From a checkpoint of a small mixture-of-experts model trained on Wikipedia.
Training: 388M tokens, 16602 steps.
Below are experts of layer 3 (counted from 0) of a mixture-of-experts language model. Rows are named router (the router's row for the expert), up (a neuron's input weights, with its number) and show model dimensions 0-191. Each number is 128 + 24 x the weight over its row's rms, rounded and kept within 0 to 255.
After each expert's rows: a language model's description of what the expert responds to. This comes from a sample of Wikipedia text that the model never trained on.

# expert 10
router [151 134 114 137 109 129 115 105 163 111 155 139 141 128 104  91 110 116 152 101 129 128 152 159 103  99 158 106  91 118 127  99 139 162 117 150 152 165 151 103 121 158 161 156 144 103 155 136 157 111 114 104 162 140 101 104  97 162 142 109 103  98  95 144  98 157 116 102 150 156 140 122  92 100 162 156 154 132 158 135  98 156 111  99 151 108 152 120 157 153 159  98 103 160 147 159 146  94 122 151 158  99 156 153 149 103 145 113  99 155 156 153 103 157 142 100 115 160 155 156 153 137  98 152 160 150  97 151 154  94 107 153 160  96 112 122  93 148 160 131 126 151 120 150 154 136 109 151 152 145 144 107 104 122 124 151 156 143 153 100 139 164  96 160 106 163 155 156  98  94 153 147 148 102  96 158 147 102 158 140 158 145 133 158 107 150 136 129  97 109 144 158]
up1 [ 94 121 141 118 184 137 117 170 119  97 132 136 157  97  92 140 114 139  61 160 127 150 130 115 157 120 137  89 119 108  91 115  87 167 123 101 133  97 146 116 143  85 107 140  91 144 113 145 103 171 125 144 130 141 158 136 116 139 115 136 159 126 100 117  91 112 129 119 117 135 146 117 109 127 123 142 144 117 125 108 156 108 152 134  87 174 132 133  80 140  80 166 143 130  73 110 115 176 145 134 110 126 123 121  86 133 145 141 107 121  91 129 153 113 136  82  74 136 130 130 114 138 170 126 119 127 191 125 132 117 146 101 138 117 157 122 131  96 178 129 156 135 137 126 131 115 101 114  94 139  98 148 133 143 130 100 120  66 122 145 170 137 157 123 141  89 101 135 177 118 118 118 131 159 153 107 165 165 127 111 122 149 104  98 143 123 130 141 122  82 108 116]
up2 [ 97 118 155 102 121 116 111 146 142 141 115 115 160  92 119 100 164 111 146 146 120  98 107 137 154 162 117 113 156 115 110 123 150 123 138 142 108 108 121  91  92 113  99 138 114 140 125  92 139 140 138 127 112  76 118 153 120 135 163 176 154 134 130  74 131 153 135 177 131 112 129 119 119 120  84 121 114  79 101 118 171 124  89 133 123 140 102 133 129 120  94 105 108  97 158  81  91 148 137 121 170 122 118 189 124 145 101 114 123 122 118 161 114 133  87 111 154 104 117 115 138 160 136 111  72 109 148 124 106 127 146 101 106 174 127 110 115  97 139 138 124 130 131 155 107 155 132 147 120 141 118 138 164  89 158 127  97 131  92 141  95  60 146 116 119 146 119 114 156 120  90  94 157 111  88 118 140 155  87  80 134 108  99 132 143 106  75 155 134 159 124 126]
up3 [126 162 149 119  91 147 134  91 102 111 101 189 112  81 142 179 129 123 158  93 141 153 132 148 124 114 114 177 112 120 115 135 122 115 144 107 149 109 138 154 178 110 148 125 124 125 108 127 131 119 104 129 107 104 133 116 120 108 180  93 159 146 144 103 150  78 122 141 115  92 111 124 124 154  84 118 113 142 121 155 141 110 177 150 107 119 142 150 145 138 119 136 113 106 109 108 164 124 177 137 118 170 111  86 144  80 113 142 159 113 156 123 131 147 124 144 138 133 134 137 123 144 144 138  99 133 126 139  95  88 174 105 118 130 137 127 118 120 111 119 149 185 147 123  58 128 133 134 125 126  66 157 169 152 136  81 125 109 109 125 132  85  94 125 179 104 102 142 154 102 112 117 121 173 161 105 126 124 134  86 104 126 109 119 114 106  92 120 114 117 132 113]
up4 [100  87 136 128 120 127  94 124 137 112 131 174  84 128 108  82 115 102 169 157 120 121 124  93 137 138 112 145 173 132  84 155 142 118  86 114 113 106 147 111 151 122 112 115 114  90 127  96 119 130 153 154 101 135 143 111 172 120 168 158 155 164 116 177 133  79 168 154 123 106 151 111 166 114 131 117 125 131 142 128 133 116 116  93 143  99  78 121  98  95 137 165 130 106 117 119 148 103 118 135 124 155 118 153 121 140 108 159 186 103 156 166 124  96 122 132 111 146  94 116  83 148 141 144 108 128 138  98 136 129 141 131 152 156  96 102 174 140 140 120 178 149 133 159 112 116 141 122 103 153 111 126 171 114  89 113 130 156 146 149 126 115 120 135 124 135  69  91  88 137 139 120 132 103 182 105 130 157 150 133 103 138 126  97 167  90 155 115 137 124 140 125]
up5 [169 146 158 137 120  99 149 160 139 137 113 128 121 148 170 152 109 150 132 121 117 207 111 154 136 118 105  84 123 118 102 141 180 102 118 117  92  79  96 124 106 112 107 122 108 152 153 122 116 116 124 151 107 118 159 152 113 115 133 155 135 131 187 113 148 111 136 153  79 112 127 140 108 153  97 143 107  88 181 108 148 114 179 110 140 157  99 108 111 128 165 132 109 112 129 133 121 155 167 109 130 165 102 165 133 141 152 137 142 152 136 116 142 138 119 135 120 100 133 139 126 128 116 122  85 134 165 125 123 104 117 121 110 125 135 159 106  95 144 123 169 138 122 147 104 148 100 131 100 111 141 177 216 129 149 128 119 127 109 129  59  74 143 120 107 127 112 115 107 145 134 102  91 104  97 122 132 143 128 116 144 137 124  86 149 154 104 135 144 136 104 115]
It responds to: Numbers in coordinates, scores and statistics tables, line-opening list hyphens, the word New before York, and football positions like DF, MF.

# expert 2
router [151 140 114 137 109 128 119 106 163 109 153 141 145 128 102  91 112 115 152 103 133 127 149 159 104  97 154 107  91 120 126  98 141 161 118 148 152 165 151 104 124 162 163 155 142 100 153 133 156 108 117 102 161 139 101 103  99 161 144 109 104  97  95 145 100 157 119 100 151 154 140 117  93  97 163 159 153 138 155 136  99 157 113  99 152 108 153 118 155 156 158  96 103 162 146 158 146  95 123 153 159  98 157 153 146 106 146 113  99 153 156 154  99 159 144  99 114 157 158 156 151 137  96 151 159 150  98 147 149  93 105 152 158  99 115 120  95 147 163 135 127 150 122 154 153 139 111 151 151 144 145 105 104 121 123 148 156 144 152 102 138 166  97 161 106 163 155 155  96  95 153 147 146 100  95 158 147 102 158 138 159 142 132 159 108 152 133 132  96 110 140 154]
up0 [ 98  80 113 166 123 150 127 150 125 155 112 104 114 127 141 120  95 121 139 138 140 144 124  87 153 138 166 106 102 175 116 112 129 122 194 123 105 107 103 153 102 111 122 139 133 123 131 121  90 171 144 147 117 117 150 133 133 103 130 161 143 167 129  92 138 131 129 121 119  98 116 145 139 149 130 117 121 107 121 167 117 134 182 161 121 160 144  96 108 106 116 133 152 128 125 159 112 161 113  96 116 186 105 158 162 208 166 176 132  87 125  94  83 137  94 150  86 116 166 111 114 142 139 138 126 135 148  99 148 120 140 108  95 149  90 116 134 122 112  80 136 136 121 134 138  89 140 148 110 150 137 151 154 166 131 120 127 100 117 120 145  87 129  80 150  97 120 103 134 117 117 119  87 112 139 123 138 150 129  86  97 106  93 143 142 103 126 137 162 154  94 131]
up1 [150  95 138 139 169  92 102 116  72 163 139 133 120 114 123 158 151 133  98 149 147 128 103 105 111  99  69 129 183 114 119 142 120 129 125 112  79 101  92 150 106 116 168 139 185 160 136 163 114 180 133 170 132 103 152 133 165 105 135 144 139 135 126 113 159 128 137 105 121 109 135 153  93 161 120 117 123  80  89 120 124  99 128 126 129 136 124 144 114 127 132 178 115 121 106 152 132 117 150 164 111 185 129 119 117 157 127 157 169 145 137 155 160 126 134  98  73 116 153  94 112 112 137 131 148 139 127  71 120 130 137  90 125 144 145 121 119 116 145 157 133 102 116  90 111 109 147 150 126 121  91 149 110  75  86 106 108 175 143 142  99 112 128 120 167 129 123 127 114 149 141 160 158 123 117 119  81 100 120 111 111 148 107 106 143 113 120 119 149 156 121 140]
up2 [ 86 142 138 111  89 141 153 172 122  98 114 106 121  84 147 133 130  99 100 134 126 124 104 105 119 163 108 125 115 103 157 129  92  91 153 125 120 136 100 182 130 144 120 145 125 124 135 119 131 124 128 127 149 145 168  96 136 121  93 146 145 135 127 128 147  97 186 162 122 132  90 150 152 168  61 134 117 148 117 135 118 120 136 131 107  88 113 126 106 147 159 135  99  66 161  57 107 100 101  78 105 140  99  79 147 163 138 142 133 100 107  94 159  99 151 131 111 134  83 121 121 117 118 107 131  89 158 106 106 140 161 139 118 147  97 128 111 129 106  97 103 128  72 118 120 117 154 122 129 155 112 137 123 117 116 109 105  91 123 113 139 108 137 113 151  97 138 155 165 135  90 112 158  97 139 124 114 145 129 128 118 108 145 130 168 101 107 135 117 122  72 136]
up3 [ 56  69 129 135 123 160 126 159  68 120 115 162  92 125 158 100 143 119 128 111 110 162 149 153 149 128 143 150 147  84 141 176 129  87  92 120 127 124 116  80 141  94  98 118 140 153 162 104 115  97 136 133  60 137 146 117 143 105 130 165 147 133 155  93 101 140 151 140 135  70 128 158 125 125 105  88 109 117 111 115 138 129 108 119 132 116 136  93 101 111 109 151 176 136 157  88  59 152 137 134 143  97  98 101 118 137 138 130 151 134 126 106 111 101 125 103 159 116 122 113  80 151 165 108 117  98 139 100  98 134 122 108 121 136 118 136 135 107 116 103 115 116 114 154 136 127 133 102 124 143 129 115 152 170 109 107 126 125 114 139 145 129 138  82 140 103 100 159 175 126 125 100 101  92 139 128 129 156 112 119 139 117 141  86 136 100 143 120 149 143 148 154]
up4 [120 151  69 113 130 150 160 119 137 110 125 111  99 117 140 135 133 136 139 132 149 126 103 138 155 131 145 135 136 124 109 165 127 118 125 138 109 128 112 140 114  88 174 165 194  98 121 134 141 114 198 154 101 157 147 140 171  91  75 129 113 154 140  67 119 107 101 158 111 145 134 126  80 124 114 109 121 169 103 117 163 108 113 111 116 142 100 147 132 123 145 137 146 116 104 149 121 188 140 142 130 172 119  78 136 110 112 161 102  97 119  95 137 123 108 129 144 105 114 135  74 158 145 157 128 103 129  83 124 108 156 105 103 143 106  93 136 112 121  98 151 133 146 131  91 140 140 133 124  70 143 107 151 143 128 110 102 104 100 149 159 110 136 164 141 104 129  83 160 118 109 117 136 169 144 103 159 154 147 122 113 107 101 118 152 109 157 107 135 119 110 104]
It responds to: Content nouns and name pieces after the or at in factual text, such as Bronze medal, South, History, "at that time".

# expert 7
router [152 138 111 138 109 129 118 105 163 110 154 144 147 130 103  89 109 113 150 101 132 127 150 158 104  96 156 106  92 118 124  96 141 162 117 149 152 164 151 104 127 161 159 159 143 101 155 134 158 106 118 105 161 141 101 101  98 160 143 112 102  96  98 141  99 158 117 101 149 155 140 117  92 100 163 156 155 134 158 136  97 157 109 103 151 110 154 119 157 155 158 100 102 161 149 157 147  95 121 153 160  99 156 153 146 103 147 114 101 154 157 152 103 157 141 101 116 158 157 154 152 140  97 152 161 150  97 150 152  96 108 151 160  97 114 122  96 150 162 132 125 151 118 151 153 138 111 150 152 143 143 105 105 118 124 149 156 141 153 101 139 163  98 160 104 162 157 154  97  95 154 146 144 101  95 157 149 104 156 140 158 146 134 160 107 153 135 130  96 109 141 154]
up1 [154 130  91 111 126 135 147 169 128 111 134 111 132 193 165 174 111  88 123 104 151 152 105 111 106 153 103 154 116 142 174 157 151 113 107 126 103  95 110 127 124 117 104 162 130 138 143 155  91 125 142  88 108 160 110 140 130 127 109 163 149 120 166 127 196  98 117 169 154 174 163 134 144 156 121 103 105 140 123 154 166 106 151 156 124 114 125 110 118  87 129 166 160 106 129 146 176 143 130 136 115 133 122 138 133  94 117 128 151 114 123 132 150 103 131 188 152 122 107 111 139 143 155  79 124  93 159 148 115 128  98  98 104 136  94 125 148  94 168 153 148 140  97 137 132 122 128 128  80 123 155 121 176 113 110 132 104 157 124 113 116 153 139  97 110  97 112 167 118 120 160 140 152 158 140  99 108 143 118 151 148  96 160 107 132 156 102 152 100 133 121 133]
up2 [118  99 131  98 143 120 122 153 139 133 129 138 154 143 143 101 116 125 110 134 167 143 144 117 164 137 106 140 134 135 129 159  66  74  99 120  90 121 127 127 139 131  98 192 158 147 117 161 112 140 121 145 155 114 116  79 138 141 136 140 141 167 132 110 126 118 134 145 158 117 101  93 102 121  82 143 137 102 128 152 138 104 129 129 111 126 140 146 128 159 115 148 138  76 102 123 103 153 134 116 124 142  95 108 153 137 150 167 146 122 107  75 105 107 126 114 133 125  79 118 123 107 133 106 141 114 136 118 118 159 111 101 115 147 142 103 126 117 126 152 108 114 171 137 126 166 120 128 100 157 149 175 157 155 144 108 122 146  34 139 146 138 120 104 134 167 108 121 107 129 177 144  86 117 176  86 117 149  72 112 133 126 143 138 110 161 163 104 176 141 129 164]
up3 [124 123 148  79 134 115 111 109 128 134 118 118 148 144 144 120 174 132  86 104 147 115 114 114 135 133 125 140 122 147 160 149 102 165 129 132 137  77  98 182 146 135 109 135 149 108 110 169 128 207 132 142  98 117 121 115 137 112 172 161 163 155 168 103 156 137 104 106 125 145 129 175 122 154 103 148 125  86 138 156 153 123  91 118 128 117 121 129 158 148 116 146 139  99 154 139 155 127 133 148 125 145  79 120 139  99 100 123 179  87 105 114 136 121 141 122 138 129  98  96 113 152 122 157  85 124 139 164  88 155 141 120  97 156 121 120 140 135 153 118 103 114 141 104 103 111 120 162  72 108 148 129 138 170 183 125 163 136 103 157 113 106 156 108 145 169 117 108 136 121 146  91 112 113 115 124 100 141 144 109 130 111  98 117 113 153 162  97 163 160 106 171]
up4 [ 98  96 118 113 110 125 167 123  96 145 116  99 127 183 142 136 159 168 106 133 160 117 103 128 115 160 116 146 159 131 129 103  79 138 106 115 109  97 109 191 128  99 143 147 169 157 118 109 118 135 155  87 125 108 144 130 148 113 123 147 132 135 119 176 137 145  99 106 116  87 108 125 137 144 120 172  89 171 116 160 130 114 130 150 102 175 118 106 100 108 129 145 121 129 128 155 115 125 118 112 112 122 121 109  60 141 142 105 174 107 126 112 137  77 174 125 117 114 150  85 113 112 152 123 121 123 119 127  96 123 148  89 131 126 214 108 143 167 123 134 153 157  92 114 157 154 117 135 106 109 115 170 135 130 132 101 122 151 122  98 114 133 144 137 151 110 141 133 163 132 120 135 158 152 132  85 104 160 129 134 107 104 164 119 141 105  86 160 135 143 100 127]
up5 [135 139 136 150 149 131 144 111 116 138 138 130 115 115 135 153 175 128  92  90 158 171 104 112 154  90 117 144 138 110  97 150 120 125 106  81 148 112 129 149 154 128 150 147  76 145 131 133  53 148 146 146 110 143 155 151 132 126 157 169 126 137 163 125 156 128 133  98 124 119  92 141 140 121 108 119  96  82 125 152 140 106 115  93 129 105 101 149 118 129  79 136 139 148  65 115 121 149 123  80 140 120  98 137 124 103 135 132 123 116 103  86 132 113 151 136 104  95 113 150 124  88 126 132 114 156 155 114 131 167 131 109 122 170 124 174 145 109 145 148 143 100 113 138 129 116 117 134 117 138 149 134 172 153 132 114  84  79 106 187 140 101 154 133 141  79  91  84 127 150  86  93 138 154 104 118 116 138 112 120 100 146  90 113 125 133 115 110 125 173  88  99]
It responds to: Word pieces inside names and surnames, such as chu, mann, bert, plus commas ending an introductory clause, like "By the end of the decade,".

# expert 19
router [151 136 109 136 109 128 115 105 163 109 156 140 141 132 104  92 108 115 149 100 129 126 150 158 104  98 158 105  93 121 129  98 140 160 117 149 150 164 151 106 126 158 161 156 144 101 155 137 158 109 118 103 161 141 102 104  97 161 144 110 101  97  95 143  97 158 115 101 150 156 138 118  92 101 163 156 153 130 157 132  98 157 110  99 151 108 151 120 155 155 159  99 102 162 149 157 146  96 121 153 161  98 156 152 148 103 145 114  99 155 157 154 104 158 140  99 114 159 157 157 152 139  97 152 161 150  97 149 153  95 106 153 159  98 111 121  94 150 163 134 126 150 122 150 153 136 109 150 152 140 146 107 104 121 122 148 156 143 153 101 141 164  96 160 106 161 157 155  98  95 154 145 148 101  95 159 146 105 158 139 156 145 132 158 107 152 134 132  99 110 143 157]
up2 [112 172 159 117 109 144 102 157 152 127  76  86 123 112 157 146 114 119 108 125 119 133 113 125 160 191 101 109 112 131 139 116  65 114 158  92 127 121 132 131 142 151 150 118 129 179  86 113 133 166 116 144 153 141 146 120 132 157 139 140 163  82 134 165 114 126 149 142 102 117 128 167 109 107 135 152 135 114 104  94 122  93 139 154 126 131 162 115  94 123 147 171 169  69 132 100 113 121 124  90 128 130 130 106 158 152 154 167 159 112 131 107 103 122 108 111 166 122 111 107 145 145 153 118  87 140 175  98 116 152 163 126 142 149 155 149 139  96 149  69 124 150 117 127 136 140 172 151 101 102  89 146 150 174 165 134  97 123  95 106 134 136 133 113 138 127 136 127 121 101 163 152 127 141 142 128 102 135 105 119 161 123  97 111 140 133 157  89 111 153 103 136]
up3 [135  95 122  91 122 127 141 148 116 127 162 149 200 104 124 139 116 120 130 116 151 104 107  96 160 136 163 122 108 118  98 177  69 129 142 130 107 123 126 114 123 105  79 108 140 101 176 135 132 107 152 135 116 137 169 122 159 116 128 142 141 138 128 129 117 113 124 125 111  92 110 127 128 107 125 101 125 158 132 104 163  98 170  85 109 156 129 172 124 126 159 142 129 109  95 141  79 182 135  88  76 159 118 167 148 148 110 144 106 125 103 114 144 100 122 120 131 152 105 133  97 127 158 146  99 123 106 164  97 129 122 114  90 201 110 138 134 144 138 116 147 116 124 120  92 156 135 124 111 120 150 132 153 107 125 113 117 139  99 122  94 104 139  98 117 138 129 171 122 170 145 105  79 157 121 118 147 106 134  96 153  74 168 103 105 148 128 141 125 135 151 164]
up4 [125 147 160 117 126 135 121 158  95 161  71  97 118 139  84 102 122 127 114 112 169 150  91 104 133 143  70 117 116 135 124 140 119  84 159 112 116 136 107 156 129 110  96 157 137 133 103  87 142 117  66 149 138 170 142 113 161 151 140 164 107 103 186 117 136  93 151 164 126 124  56  97 127 140 136 107 121 108 142 127 115 129 121 124 154 147 108 118 136  88 133 186 171 147 134 105 106 160 147 130 145 165 100 158 148 143 118 137 159 125 141 118 129 149  90 132 118  94  98  95 127 128 154 110  85 110 135  58 150 137 154 103 129 128 127 133 139 118 137 117 160 151 100 164 121 147 124 117  97 139 166 124 117 136 142 139 107 100 134 148 109 149 126 148 127 175 110 144 130 136 156 144 102 178 139 139 112 101 115 128 118 158 137 128 155 133 123  92 145 124 117  90]
up5 [151 111 166  83 125 168  81 163  99 147 121 153 169 115 127 148 180 152 210 130 107 116 108 118 164 141 132 135 142  95 178 138 129 124 111  85 111 138 142 135  99 135  88 139  84 128 125 153 122 144 126 144 101 125 132 143 105  67 120 142 139 132 161 131 100 111 148 136 168 154 153 136 159 132 135 132 101 140 117 132 185 116 170 118 176 124 160 139 116 135  89 125 159 132 107 106 159 134 145 117 124 172 110 139 121 128 121 157 167 120 107 116 115 154 169 106 150 107 109 139 172 139 111 130 128  92 124 150  93 137 115 116 122 107 109 122 147 134 122 134 137  85 154 135 111 126 139 111 136 117 140 139 106 117 109 137 110 127 131 111 165  81 135 115 167 164 106 137 151 139 133 127  85 142 100  98 107 123  84 144 119 129  78 103 161 118 132  88 171 122 150 137]
up6 [111 155 139 124 129  93 110 123 148 114 110 120 116 141 136 144 109 213 109 161 127 125 139 126 106 133 120 133 174 120  95 156 121 120  97 163 168 117  81 109 130 144 112 127 170 135 129 134 104 153 104 159 156 126 127 136  86 114 134 142 119 115 170 173 100 116 109 131 130 107  96 134 149 153 139  98 123  88 137 116 121 109 122 147 133 155 149 121  91 134 137 133 139 115 120 141 108 141 198  77 128 145 126 102 111 139 159 145 154  78 121 125 100 144  99 142 145 154 101 136  96 120 137 111 122 113 138 146 118 169 149 113 124 151  94 120 182 126  97 138 127 112 133 100 136 128 143 155 131 169 159 180 130  98 107 132  98 134 108 157 107 135 165 151 177  81  80 156 158 130 133 134  80 152 142 103 108 163 112 117 128 151 112 136 125  95 185 116 132 138  97 151]
It responds to: Periods, closing quotes and parentheses that end sentences or citations, such as ." and 2019., plus table pipes and semicolons in lists.

# expert 20
router [150 133 112 137 108 130 117 104 162 107 155 142 142 132 102  92 108 114 149 101 129 126 151 160 104  98 156 106  93 119 127  97 140 160 118 149 151 165 152 105 125 159 162 155 144 100 156 136 157 107 116 104 161 142 101 104  98 160 145 110 102  97  95 143  99 159 115 100 150 155 140 120  93 100 164 155 154 132 157 133  99 158 111 100 152 107 150 121 155 154 160 100 101 161 149 158 146  95 122 152 159  98 156 153 148 105 145 115 100 153 156 153 102 158 141 100 114 158 156 155 152 140  98 152 161 151  98 150 154  95 106 152 160  98 110 121  93 149 163 134 126 150 121 152 152 137 111 152 153 141 145 108 103 120 124 150 156 143 154 101 141 164  97 161 106 162 156 155  99  96 153 146 146 101  95 157 148 103 158 139 157 144 132 159 107 152 134 131  98 109 142 157]
up2 [145 170 110 138 121  91 123 144 124 145 114 121 108 108 167 150 124 137 150 160 146  92 134 109 126 127 101 118 161 117 111 135 160 130 116 137 108 143 137 155 107 113 146 127  78  95  95 115 137 139  93 135 114  93 125 128 123 151 134 183 152 131 102 127 152 111 177 144  99 121 114 114 138 148 124  80  98 126  89 175 102  97 119 135 149 142 129 114  98 123  91 172 164  80 123  76 141 128 122 145 140 110 100 138 158 148  79  99 132 139 146 169 124 120  80 150 124 115 151 117 124 159 104 109 115 107 122 142 159 131  62  83 123 149 130 103 133 149  56 151 123  93 130 114 147 172 166 124 124  97 111 154 129 128 143 105 128 176 108 141 179  99 103 100 116 108 119 117 127 126 153 107 129 123 143 131 116 154 130  91  89 136 128 128 138 116 167 170 105 119 124 129]
up3 [142 163 110 120 127  93 133 117 175 105  84  90 125 146 150 134 147 113 129  84 131 125 139 109 167 131 161 168 136 116 145 115 148 150 141 126 112  97 112  90 169  95 108 153 140 145 123  86 112 154 153 116  98 121 127 127 114 135 123 122 129 108 175 131 148 122 151 162 124 116  82 141 145 121 153  87  87 112 155 143 163  86 123 141  93 120 182 121 124  82  95 156 152 128 143 119 159 166 149 167 134 117  96 118  97  97 101 124 164 130 156 134 134 141  84 133 136 138  70 134 105 178 142 137 165 116 154 128  99 156 122 131 119 118 152 133 136 133  89 123 129 151 136 159  88 155 114 120 110 155 146  85 119 129 138 127 119 106 124 158 127 101 139 120 112 115 153 120 106 132 118 146 146 162 162 128 111 154 153  92 132  77 168 112 126 110 158 174 130 132  75 150]
up4 [133 161 109 124 142 137 124 112 105 113 145 125 152 127  93 117 128 112 106  87 113 116 144 115 130 120 140 166 131 147 122 125 139  94 135 136 146 131 115 165 112  76 147 174 144 137 118 118  95 118 150 106 122 104 136 138 188 110 132 168 149 136 123 116 132  93 123 128 117  64 130 105 123 151 117 126  71  96 118 127 127 111 147 107 172 158 154 144 150 158 126 139 166 125  88  95  85 103 140 159 166 117 109 149 122  83 131 113 121  92 147 152  98  89 131  89 109 102 100 127 111 165 148 123 138  81 154  80 138 137 116  68 113 132 176 149 174 106  82 136 116 150 111  96 100 142 135 138 106 139 113  98 106  97 102 114 137 114 134 132 122 149 114 122 141 140 146 150 173 118 124 138 143 166 195 144 131 130 131 115  80 148  90  96 149 123 157 134 128 142 129 117]
up5 [108 141 179 117 113 166 153  75 141 164 114 168 119 113 101 155 129 140  73 105 143 121 136 119 147 151 106 117 146 148 150 161 127 148 130 155 114 114 117 134 154 124  81 108 139 140 117 149 114 116 124 152 133 159 135 168 133 136 112 158 146 114 150 149 132 114 118 175 100 100  94  95 125 150 108 126 174 152 115 118 143  93 126  96 130 127 127  82 135 151 130 123 141  78 117 126  80 154 133 115 159 121 102 131 121  90 156 108 138 135 147 142 109 107 127 126  76 128 178 114  89 127 133 127 111  79 152 134  99 108 107 121 116 153 105 137 144 132 117 127 117 116 117 115 147 147 141 131 101  80 110 109 128 144 131 145 162 111 107 167 131 160 161 140 146 137  86 135 159 171 142  92 130  65 169 126  75 122 127 107  82 171 117 181 160 133 142 122 148 137 133  98]
up6 [108 126  90 109  92 108 110 127 184 100 130  95 146 144 112 157 145 132 160 140 103 138 117 119 136 168  62 159 118 116 148 105 132 105 111 101 101 175 110 135 119 106 109 134  89  89 106 105 102 128 168 130 109 151 136 131 127 111  70 134 157 174 127 138 171 120 145 122 133 115  90 114 146  86 127  47 162 157 106 114 158  95 141 130 117 181 121 159 139  96 137 143 109 144 147 144 122 135 138 105  95 133  91  94 107 119 151 130 171 137  98 109 129 130 133 136 157 133 165 135 136  92 136 110 121 139 151 140 131 146 191 126 170 151 127 115 143  94 141 140 142 127 119 116 135 106 125 122 102 145 118 149 103 106 167 146 125 165  98  94 132 106 141 122 101 131 135 128 131 132  80 139 144 143 165 156 110 178 127 120 116 132 134 136 147 131 157 151  81 127 148 111]
It responds to: Pipes between numbers in sports and statistics tables, and the word and joining names or phrases; also surnames in table cells, like Bertino.

# expert 16
router [152 136 111 137 109 126 115 104 163 111 156 141 140 131 103  91 108 119 148 100 131 126 149 158 104  97 156 104  91 123 125  96 140 160 118 149 152 165 150 105 125 161 161 157 144 101 154 136 159 107 116 104 161 141 101 101  98 160 144 110 103  95  94 145  99 158 118 102 149 154 140 119  90 100 164 155 154 134 157 136  98 157 110 102 150 108 153 118 155 154 159 100 102 162 149 157 148  94 121 150 158  99 156 153 146 103 145 113 101 154 156 154 103 158 142 100 112 159 157 155 151 141  96 154 161 149  97 151 152  95 106 153 157  98 113 120  94 149 163 130 123 150 121 152 154 138 109 150 153 143 146 106 103 119 122 148 156 144 152 101 137 162  98 159 106 161 155 155  98  96 156 145 145 100  97 158 148 104 157 138 158 143 133 159 107 152 135 132  96 110 144 158]
up1 [128 153 112 158 125 128 118 145 142 118 115  75 171 109 140 177 126 107 146 124 129 121 169 114 158 136  95 147 131 150  90  83  94 112 104 112 137 120 101  96 100  87 127 141 125 111 148 122 129 138  97 145  92 118 124 143 114 114 122 133 119 143 150 141 133  73 138 176 148  94 115 161 167 167 133  93  79  71 170 144 150  96 134 121 140 138  84 123 126 103 154 161 171 100  98 132 135  86 127  88 119 142  86 116 146 165 152 110 115 106 127 151 140  89 155  99 121  99 163 113 110 140 129 138 101 109 155 122 106 140  91 113 140 116 141 127 114 143 106 113 126 111  96  90 125 112 144 123 103 162 114 113 169  91 103 146 125 163 131 114 136 104 123 105 153 117 107 132 158 137 145 136 107  78 170  86 109 122 121 111 111  95 107  97 171 112 136 114 135 120 112 101]
up2 [ 88 137  90 150 122 134 161 161 115 107 107 123 141 123 133 120 115 160 133 134 134 129 130 114 154 143 141 136 145 136 121 163 124 112 151 101  76 100 112 106 155 109 160  93  84 154 121 106  97 101  59 107  96 100 137 133 169 170 152 161  96 155 116 177 150 133 167 156 112 111 139 174 130 128 122 111  99 117 101 151 171 108 155 149 160 145 167 106 149 133 136 139 128 111 144 100 133 162 101 135 142 141 122 128 104  91 143 153 128 132 120 107 121 145  86 150  92 149  77 128 111 141 156 109 128 128 161 106 145 141 127 124 125 119 174 109 160 123 112  82  68 107 134  77 113  84 118  96 114 144 139 110 149 149 123 148  89 148 110 141 136 140 125 114  66 110 126 125 175 143 117 110 132 114 129 113 118 113 109 134 112  89 134 142 144 129 105 127 149 165 134  88]
up3 [119  71 157  90 123 150 138 163 123  85 113 129 125 120 157 110 139 108 117 107 146 134 105  90 140 151 107 140 137  89 113 148 151 141 137  87 116 141 139 136 172 124 117 123 113 155 112 117 103 134 184 154 143 143 109 165 139 124  89 135 128 188 106 134 146 141 155 208 107 102 162 127 175 145 126 129 120 136  75  97 156  77 147 153 100 111 111 132 121 126 128 129 107  99 122 110 125 136 171 189 114 133 128 103 147 182 111 125 126 121 151 133 190  69 167 133 136  93 133 113 118 155 145 139  98 123 120 152 111 126 144 150 147 139 148 111  97 168 121 122 156 151 133 110 120 128 116 151  99 123 131 159 103 128 159 130 109 127 108  88 157 150 120 128 118 104 127  74 119 141 113 100 107 164 133 126 143 136 139 132 135 101 126 107 116 126 139 107 181 117 116 132]
up4 [112 109 103 127 140 113 168 125 129 102 124 181 142 135 116 136 135 106 115 156 120 146 128  83 141 189 102 108 145 131 102 134  87  75 107 111 171 110 137 142 125 161  82 108 114 146  77 130 111 134 104 123 138 134 169 120 135 146 114 106 104 142 122 110 128  98 118 149 123 157 156 113 151 133 106 142 124  85 105 149 179 111 121 121 112 125 127 110 140 106  84 116 130 104 135 136  89 138 117 117 130 150 112 135 101 151 116  98 136 101  96 137 113 132 125  99 124 122 148  70 168 149 169 110 123 103 151 130 178 140 175 111 133 101 118 120 145 111 129 105 143 147 153 148 104 104  96 138 111 149 148 103 171 124 152 133  99 101  90 163 185 119 152 118 125 134  88 124 166 138 171 181 123 143 176 127  87 123 127 155  99 130 159  89 161 128 124 108 120 147 137 158]
up5 [116 114 119 168 154  96 148 101 113 166 128 124 158 140 129 132 142 126 114 123  91 111 175 124 101 158  89 109 111 114 128 130  96  93  94 129  98 100 145 113 131 158 115 126 121 111 108 129 112 161 122  87 118  93 145 150 101 117 150 106 137 149 143 119  91 135 145 117 149 102 138 155 127 176 127 157 136 116 107 151 161 133  74 127  74 148 103 187 129 118 159 164 122 149  78  99 139 141 120  95  95 189 133 126 120 134 118 130 131 134 137 138 154  97 115 161 129 124 126 169 141 130 133 105 112 111 109 114 134 125 102 108 124 134 124 100 107  91 113 123 157 149 132  93 110 118 149 124 123 145 118 129 166 147 134 160  80 140 130 147 123 121 149  87 132 110 121  82 173 155  97 155 130 155  99 115  70 153  84  99  93 169 165 150  92 142 107 115 144  88 120 105]
It responds to: First names and surname pieces of people, such as Michael, Charles, Deville, and place words like London, church, Tavern, in credits and lists.